{"activation": "squared_relu", "moe_layers": [2, 3, 4, 5, 6, 7], "router_score": "sigmoid", "normalize_top_k": true, "balance_loss": 0.000276, "vocab_size": 16384, "norm_eps": 1e-06, "beta1": 0.9, "dataset": "wikipedia_en"}
Below are experts of layer 4 (counted from 0) of a mixture-of-experts language model. Rows are named router (the router's row for the expert), up (a neuron's input weights, with its number), down (a neuron's output weights, with its number) and show model dimensions 0-191. Each number is 500 + 40 x the weight over its row's rms, rounded and kept within 0 to 999. Numbers have three digits each.
Before each expert's rows: a language model's description of what the expert responds to; "mostly gets" lists some tokens that are sent to it at least half of the time. This comes from a sample of Wikipedia text that the model never trained on.

# expert 14
Coordinators and table scores. Coordinating "and" between paired nouns, plus closing pieces of numeric table cells: tennis set scores (6–4,), parenthesized values (22.3)), pipes.
mostly gets: "″N", "–6,", " (0)", ".1)", " 6–3,", ".0)"
router:455499497423513464487506528523524427526536427442487519540495540473524539434459480510498558453452473544477498578512561530457517462484486462452483553543498515521531565514575461579450577479527538501459470576541454541589521487549550561542486483476445512518519519485516535528545489453471490547460472463540489495588507513507405531537487559502505481523525501560547494478559504599543461532498495549468450520479492519549454455487553472478501510460522651549475511532473528485482492549485510527481498446512516528472463545540537506517477483531569484528549511566401524537526559546490492459
up0:553449576470572454527569493498520495527490455572469547405556531568503493449491434554457553511426511488542532562547491539523465506482467560591395493532462504603528538510541516488551467562507501501500516490502472510431495523529474533506469513423466511482504462555548476498526495519484438510455552431462501513497489491450493504468513543503461446536523546530543495521508507531532414502533466508554445506548484530510488495574532424478567494543494482527467558517501551426530531526539570506424538487441559513437493538518514493555524524437460479430516520479494506438509553436519500484
down0:514493501498498573480424507474500570486492539490520461487465469463463497472427446518492509487487510535456555536463520483497430491477472576544468469473545463508541487453450477440484483528552485504450494473505427525460552485526516553493456592409527516478488455492490516522531496473570504499608522472482449558488522508485489508463490504487537454442509466533459408435528559408418528470518446570473577518578448536552508435571412493511517484485461495580492540467528466496474488504516449473488508495421482408496490498463458511466555470474452545515553510469497489455521431463484452428

# expert 8
Latin taxonomic endings. Word-final Latin suffix pieces in species and genus names and other foreign words, such as Eucalypt-us, Vachell-ia, -idae, -ium.
mostly gets: "ica", "ia", " Animalia", " classification", "idae", "ria"
router:528519537545547509477513487582533522502485497514521480505523537410479458495482512508497544517511567586510461494531465490513418513518486516503489474517537471545416539513550475570559495479553497522419460461468515543470567507499492485519446482460500510549509509521556518408522477506552463515540496497431566587494547462572522484566492440482472529539530501424535509505509440501495453542503494565490543477458474517492503494521484458465526488445488474450499548378498498469459452519477515418458482646469518453415499446537489513534498479489447535526423508563481549479472552497402488520
up5:503508547528507523487522494515456496512544642446511484514532536485508561534502418563493552520475552561531507502507517397533487523532488523529531438515522510514512448447424456509580537488498553436500485550507452518446479496413515457492465539500514497490485531511465538505496448525499513404534501468448512551577546481538549499479512515537512486597569525430434515525437446519425526580527404479598470520471457487534541519505532463471516507500459457446490517445535521477547562514523514517430511468476529518483514483422553488478533498521436495455402500478491479489470487499537504538
down5:560429454551532524487538501475456489495487449475534379463491443429490489455476454552523434518542497434475538497531568557480550472433553490430413532498534518519524479489490545457393484458495501532407475479505494460452526444486489470481440519516502455532484555440496475524440532430491545468544538472546444484440513497490431585506437540453462496508467474428505456475539545493496533495525477508466452486561483473459473469502534508503510541558486467516470447511513457458439517471588525576483504515493500567549534524469512523492471511504475499526571545535546520569540489442473475434

# expert 46
Place and nationality endings. Endings and full forms of place or nationality names like Louisiana, Chicago, Carolina, Korean, Man-ila, Mesoamer-ican, plus hyphen list bullets.
mostly gets: " Louisiana", " Chicago", "amo", " Carolina", " Latin", "ya"
router:461501529530518482487532517528439472505512541449465431502499467458526516532476575478536511557422591508535465424463424504456481462549511530461456561429509493473527521477509532485525486545539535513467497441491523536417502481498454496508479447563478489515433459540600505502486517481547543467510517533510462465465526474437550462511505494436505475480439519457470563501526498482414469532554531542474522364448516496483436522557431492526453468551523498478458511472487559514502444617529540467474453501553494486467506513449473581573524499493513529515486540509484450572422503501533486433
up1:525510508448530470443535505517522429500570532448506499489520549488534582545531527509552456522423517473497434573437522436544512516457539521483477496495566513524430477397518424497520474522530506427471548562428479449523511490526530547526508608536544494493443508521481494521521511503521486498542542561508427473517448484471542522556529499476559500507435541525464516524504517506456461520533491452544511500476521568478473434513489483550498507480512465503532564507537429519518465541480490503485441516490534473448537458443487518517488600551500546502477515467557567603496426420522423413
down1:606437437431518499437527488462524579501561523559574554462509511478501485505436516484473497451521466509523586571428496511454430535532502522546465519547468499448474588505547546493461514494506487478561424541530513551509518500554496516492414516599476480455513624523530472464446516467474527482477462526491451517548505493459534470520538460486498410542527521529547517431504523556542468526523480445488509470440549508475512439474488496480530505543482458518474492393438508580478473517485543499563526478479535491498482447513546500505547520460488574515484483490583511517488474492515559481

# expert 62
Sentence-initial subjects and connectors. Sentence-opening The, This, It, These after a period, plus joining "and" and closing "5)," pieces in lists and tables.
mostly gets: " These", "The", "This", " This", " It", "5),"
router:490535428509555491534463526578537425471536517426525454540465540441551534560472432493507505493449524553471532589532497546571503515409485515475498505462483522552501494570546499556567561500519528455460581495493462460507568478530508529453457502464519509544432457504504506501504496536465452479496440435508444474581527515486544454432584570482513473460462485513459449414512472580533459506479498496496494515519515475523499512491491545484489487454482500525479555422511519474472558547445530539560458455439510512509519545521530530566476552458520531542425548492480590462530474504422501497
up1:576514511500506493501529445485500446472494497476555473493563580488542589487513476539472435517487518531480437550466523448511514532479471476448513442496504525535451462498521455472549520473511517512462517592460489498546486494507498469507458503538628495514486482488468516512523513494549495447489529561494463503581498554482528435566519464465574507556394490502471576516462597514520436562463486459503493553481506548463536450504544516470521472525476475500464561491523431485519472500481496440567462533423544530478556494444449507512489612520473562427462520461555563588481474442527489471
down1:511386495466508521480493476495468483513499483547593537507505497465520505457403514549491487467494417577571570467455492469494407561554488506547462568562473539474505595477545530512484528476484483474572423504589491553507510460555517476518431514542417515470452553478510474532492480339434455475536464519506458499481509471477488441490519451527480428521582521480504518461476454501477477499523519482501472443427574498498529497506489489489512508565475462541517518489447531478539533520460531521531553493532528484489487492499549512454541464492471487511502497481498477483510532509547621515